Below are experts of layer 5 (counted from 0) of a mixture-of-experts language model. Rows are named router (the router's row for the expert), gate (a neuron's input weights, with its number), up (a neuron's input weights, with its number), down (a neuron's output weights, with its number) and show model dimensions 56-111. Each number is 200 + 30 x the weight over its row's rms, rounded and kept within 0 to 999.
After each expert's rows: "comes before" lists some tokens at least twice as common just after its tokens as in all text; "mostly gets" lists some tokens that are sent to it at least half of the time. This comes from a sample of Wikipedia text that the model never trained on. Tokens count by the router's weight.

# expert 4
router,236,198,260,185,189,179,191,173,135,168,214,181,214,201,191,127,181,173,175,183,212,232,211,191,214,198,139,183,217,231,225,173,218,208,151,185,237,152,203,252,256,194,212,170,221,227,218,255,204,161,143,210,216,168,209,284
gate14,248,175,209,209,203,207,216,227,186,198,227,144,172,211,201,197,220,161,222,175,186,185,189,208,240,210,176,226,243,144,202,74,182,156,223,141,221,204,221,187,222,181,180,182,205,180,196,204,207,229,225,146,207,206,232,263
up14,180,192,236,210,192,206,180,234,249,203,170,252,192,168,229,180,191,182,199,222,180,191,188,204,241,165,188,206,204,206,173,271,219,234,199,212,237,213,212,222,227,154,178,179,208,174,253,175,237,195,262,257,220,211,239,225
down14,203,188,230,173,163,143,183,202,208,188,202,165,194,208,163,202,208,201,183,260,185,180,243,216,209,206,154,240,184,157,205,123,254,171,142,168,243,205,205,164,186,188,233,210,203,212,224,199,170,195,239,203,218,170,174,171
gate15,204,151,166,198,178,190,181,204,175,195,221,189,187,183,170,176,183,181,190,219,205,221,175,199,208,170,207,178,227,161,202,190,165,165,156,181,216,218,229,201,164,188,232,170,234,244,200,207,197,218,166,116,198,212,216,217
up15,215,174,164,157,218,199,205,205,172,259,203,205,288,174,246,238,202,162,237,226,205,231,161,213,218,175,174,247,195,166,178,182,204,203,277,210,206,203,226,191,254,186,175,165,185,205,249,233,179,187,186,217,193,177,188,166
down15,181,213,198,239,172,271,241,152,230,185,225,147,191,210,215,231,232,121,207,154,180,189,195,212,230,165,212,178,185,262,180,179,174,224,208,231,192,184,163,209,225,228,163,207,178,225,118,190,211,190,206,183,147,229,203,183
comes before: " |", ",", ".", " and", " (", " in"
mostly gets: "z", " States", " League", " Church", " football", " Party"

# expert 6
router,224,205,213,195,195,171,230,236,203,213,198,170,106,189,200,219,198,187,217,239,203,194,205,180,213,192,252,177,198,222,259,194,179,173,206,214,128,232,229,182,209,203,118,230,171,232,178,206,233,210,184,168,234,228,159,187
gate14,169,171,183,197,165,194,206,191,184,284,223,193,149,202,196,165,208,250,216,220,203,210,239,192,178,216,232,199,195,157,207,310,216,203,202,223,134,209,238,188,225,217,168,200,200,193,229,202,201,212,175,209,211,178,177,223
up14,195,226,221,125,160,188,148,170,175,198,217,180,214,156,197,206,220,210,183,197,179,149,220,195,207,152,179,145,225,219,203,167,141,201,170,227,224,230,201,194,185,116,263,221,205,185,199,191,178,199,198,181,210,219,162,174
down14,228,196,197,199,186,222,211,213,178,196,201,179,247,181,178,195,205,142,201,212,151,179,187,191,206,243,190,218,196,131,192,224,232,182,231,184,204,228,172,182,197,243,197,201,175,208,175,196,176,206,193,218,179,146,186,224
gate15,229,200,167,177,160,184,182,212,208,255,222,191,229,216,226,185,188,212,206,222,238,205,191,172,178,227,196,205,170,184,191,189,217,226,261,127,187,243,199,252,201,158,204,197,201,188,270,179,206,197,234,185,211,235,183,175
up15,196,224,139,201,144,200,185,209,187,242,221,179,228,238,221,256,221,233,225,209,199,214,199,108,171,193,175,206,191,186,224,171,216,211,259,183,206,176,169,217,166,188,217,167,179,204,277,170,210,226,242,223,250,238,202,163
down15,198,197,189,185,164,223,198,159,188,229,210,222,228,195,186,191,221,207,254,176,168,226,208,213,231,221,230,150,173,244,200,200,150,161,209,179,205,214,187,232,134,154,207,208,186,196,196,181,154,229,264,209,190,178,178,189
comes before: "\n", "=", "  ", " 0", " 1", " 2"
mostly gets: " |", " In", " at", "In", "=", " ·"

# expert 9
router,178,199,189,203,191,251,183,198,179,225,253,184,267,197,179,244,206,195,170,197,155,187,260,229,162,257,203,253,299,228,197,180,206,193,187,231,229,173,221,218,189,197,175,200,228,204,219,234,186,189,200,225,230,158,176,251
gate0,196,219,222,236,149,209,213,219,247,239,181,181,172,210,222,233,218,208,156,192,193,185,231,165,181,234,230,228,162,245,225,179,220,205,216,169,154,189,220,204,202,230,142,209,180,146,175,185,186,204,240,181,192,177,161,179
up0,228,223,201,193,213,144,197,212,194,131,222,183,215,192,240,168,210,238,238,212,190,182,177,207,170,113,180,197,180,194,194,219,205,196,233,256,271,193,183,192,186,105,237,149,223,249,180,116,208,195,196,192,233,248,242,191
down0,245,183,196,180,207,190,210,220,152,175,255,192,257,238,166,183,206,190,193,146,178,222,240,192,197,235,172,277,171,150,203,205,198,228,185,202,199,228,216,202,223,178,222,180,238,196,194,204,223,213,204,178,205,169,168,188
gate1,194,208,217,238,260,224,190,192,225,211,228,176,228,233,180,242,206,171,160,132,241,215,195,168,211,197,190,256,187,213,192,152,246,218,134,238,200,227,207,135,216,208,152,195,138,185,257,202,158,196,212,207,229,165,216,221
up1,162,155,258,190,224,196,151,233,178,197,221,187,130,156,187,211,188,213,187,208,180,215,215,200,218,179,224,192,192,217,235,166,162,141,210,209,177,196,213,229,175,192,239,174,203,244,130,177,204,209,183,165,138,242,197,185
down1,185,207,184,170,193,215,206,241,232,171,198,187,152,191,206,201,195,196,258,192,224,210,200,148,215,154,220,243,178,182,230,245,162,195,172,218,249,162,188,159,156,203,173,143,195,203,163,209,146,207,223,192,200,261,183,218
comes before: ",", ".", " of", " in", ")", " and"
mostly gets: " film", " this", " This", " album", " series", " same"

# expert 3
router,206,214,194,248,183,220,207,212,176,195,156,191,204,210,232,202,140,190,176,223,252,142,201,188,153,169,158,218,207,211,150,175,165,254,213,180,217,188,164,209,283,206,224,244,176,168,162,191,219,223,237,198,169,198,203,173
gate14,213,181,195,205,190,250,178,248,172,178,186,194,210,207,193,189,175,157,200,229,167,152,191,202,200,163,217,165,177,217,215,198,190,205,175,175,248,174,231,228,188,182,214,225,193,200,182,180,250,231,205,187,193,189,232,161
up14,183,211,171,173,214,197,186,237,172,227,193,190,223,200,196,206,207,195,193,128,202,214,210,164,182,199,190,227,220,153,232,192,230,225,237,187,196,208,199,193,186,186,195,88,209,166,235,255,177,192,236,212,212,182,171,210
down14,230,241,192,214,142,177,187,200,202,223,165,202,206,188,198,170,155,199,202,234,171,228,217,199,199,231,236,194,210,186,251,210,226,220,184,223,151,234,168,235,194,217,188,212,222,121,167,150,215,225,156,202,208,160,200,178
gate15,216,198,223,188,207,207,189,184,162,154,219,206,201,210,227,237,190,193,200,176,181,171,225,228,208,207,156,216,199,220,153,208,227,195,182,146,169,203,192,229,175,234,166,229,276,189,147,158,210,218,164,240,152,248,212,146
up15,110,215,254,188,177,186,161,179,165,185,233,200,255,205,210,225,206,185,223,232,99,217,201,218,225,193,155,196,179,183,213,196,162,232,214,211,163,200,236,202,171,187,224,190,281,221,211,177,212,200,107,215,229,196,175,200
down15,246,196,218,198,208,180,171,189,190,299,199,176,235,221,257,212,235,205,198,218,205,201,240,234,228,210,169,183,140,200,202,214,120,198,179,162,219,190,217,179,189,199,222,229,191,167,183,172,201,211,190,218,186,132,188,185
comes before: "|", "-", "=", "The", "In", "ti"
mostly gets: "\n\n", " by", " per", " co", "sc", " after"

# expert 1
router,181,215,162,240,196,166,231,248,211,257,150,193,185,179,179,170,275,166,222,231,247,146,193,213,192,151,167,193,195,143,197,200,238,207,187,201,182,200,187,205,206,213,271,153,145,257,242,216,202,191,223,150,233,183,201,208
gate14,209,238,203,162,228,208,189,237,194,169,223,189,205,166,175,182,204,238,211,146,195,233,152,254,190,192,191,162,199,200,189,176,218,200,211,210,233,176,136,238,186,201,248,200,182,252,199,147,193,120,245,220,231,194,202,224
up14,216,212,260,196,281,186,209,182,213,203,197,147,215,259,171,137,203,260,186,160,188,218,204,219,201,249,195,148,192,195,204,165,163,246,191,203,165,232,196,238,249,211,178,173,233,231,140,245,202,168,232,253,214,207,134,176
down14,208,179,223,234,151,221,196,214,162,200,178,268,243,152,141,204,225,214,225,166,216,93,164,179,205,196,237,196,234,209,178,159,203,200,198,215,216,191,162,200,191,263,168,212,204,185,196,197,202,159,219,206,167,175,250,190
gate15,241,196,159,209,222,222,191,236,216,232,217,229,268,182,226,176,174,186,218,208,195,197,165,215,196,233,186,231,208,175,193,255,267,185,212,247,200,208,200,171,195,212,204,215,188,196,158,181,232,160,145,206,199,157,186,235
up15,185,162,137,208,170,204,215,169,156,213,201,209,244,189,176,216,228,211,155,208,244,232,206,207,201,180,201,141,184,171,273,178,174,187,214,207,177,166,271,208,247,160,174,228,136,182,238,191,178,192,196,215,208,147,211,153
down15,157,211,266,195,196,162,195,223,214,184,213,178,176,188,188,203,219,237,174,180,184,199,183,226,213,191,223,209,260,186,215,164,225,144,161,214,218,210,191,217,174,252,242,240,215,217,236,232,241,180,150,233,250,145,212,256
comes before: "\n\n", " The", "-", " He", " In", " It"
mostly gets: "er", "k", " William", " China", "ee", " Lee"

# expert 7
router,210,212,205,220,217,193,195,199,199,239,197,211,251,171,214,190,193,202,169,228,192,223,229,182,166,211,208,210,230,199,235,213,233,134,198,204,206,190,240,261,182,306,270,146,193,171,181,227,166,188,239,184,193,264,214,216
gate0,206,178,188,278,197,232,163,215,217,236,253,161,191,247,225,188,183,236,199,223,235,252,254,206,266,138,177,163,182,177,251,237,168,203,225,206,179,178,205,175,176,174,189,272,167,186,223,221,169,222,210,204,151,237,169,267
up0,204,250,207,206,200,162,210,255,205,230,193,199,161,189,183,244,131,164,256,193,179,188,173,195,223,229,190,197,197,246,183,208,163,194,187,194,187,200,207,165,181,174,188,217,237,204,151,245,181,247,180,209,213,216,182,237
down0,211,200,179,191,225,209,174,199,164,220,177,206,126,177,160,180,189,197,212,253,270,160,159,211,192,219,188,215,183,165,141,228,190,254,212,181,201,171,233,177,231,223,192,219,161,184,189,219,159,183,197,181,206,200,175,161
gate1,185,195,216,196,138,149,165,262,249,238,180,194,242,196,245,158,224,164,173,253,246,247,238,182,213,192,235,229,283,223,204,185,173,152,174,196,249,182,179,218,217,189,200,190,175,159,181,223,217,207,238,140,216,179,222,202
up1,177,256,156,153,186,228,212,248,219,230,132,218,252,201,224,150,246,154,200,289,173,210,258,194,189,203,252,162,241,261,230,177,208,141,208,191,224,147,171,166,205,233,192,197,195,184,223,219,227,193,256,197,223,213,199,265
down1,127,208,210,181,172,226,184,218,237,164,180,152,233,187,227,222,224,115,220,175,238,226,183,212,266,199,199,249,237,216,158,192,259,183,177,188,245,166,201,188,206,184,221,176,226,204,203,163,242,180,195,169,215,202,209,218
comes before: ",", ".", " |", " of", " to", ")"
mostly gets: "18", "19", "16", "17", " years", " 30"

# expert 11
router,205,213,242,249,206,175,216,181,294,217,202,225,183,206,186,217,239,205,161,235,201,219,180,181,220,172,281,187,174,193,226,226,170,226,187,208,182,191,245,169,216,174,195,229,171,163,177,182,223,198,213,214,193,187,185,185
gate14,182,256,264,184,182,186,173,190,157,191,178,195,159,165,221,191,216,177,189,180,208,158,176,194,229,207,199,203,188,178,225,195,186,208,197,148,232,210,209,204,163,202,222,205,179,158,158,218,177,203,223,183,163,204,190,199
up14,188,211,208,184,174,178,198,203,183,187,216,189,251,191,226,137,265,166,247,185,193,215,191,228,208,165,167,167,171,171,219,180,152,245,189,180,217,178,217,132,193,215,198,189,118,172,210,159,243,268,180,232,205,221,231,193
down14,224,201,226,224,223,219,212,261,212,253,214,235,165,205,162,153,207,215,180,179,170,148,161,237,192,200,254,214,236,183,175,199,147,160,181,190,247,245,163,191,261,229,179,244,177,250,214,190,181,178,146,211,274,206,168,232
gate15,222,159,200,207,179,164,195,191,212,219,193,192,191,178,172,159,167,223,180,186,195,196,152,252,182,222,217,231,282,236,221,209,227,205,239,188,186,201,180,189,236,222,214,176,198,241,219,223,190,192,305,164,223,223,223,141
up15,210,192,218,235,158,200,157,215,200,203,141,219,201,217,193,219,214,237,183,220,198,190,168,199,200,179,211,223,212,233,182,209,209,185,261,230,173,152,206,195,193,223,218,181,208,201,207,231,182,185,275,184,201,194,187,121
down15,189,223,221,151,201,251,160,188,202,196,225,211,167,224,165,210,268,146,190,262,227,186,211,171,233,193,197,154,218,217,198,232,159,183,241,154,199,242,167,215,183,201,202,166,173,212,233,243,222,205,207,156,219,231,174,181
comes before: " the", " a", " his", " her", " their", " an"
mostly gets: " for", " To", " on", " of", " For", " off"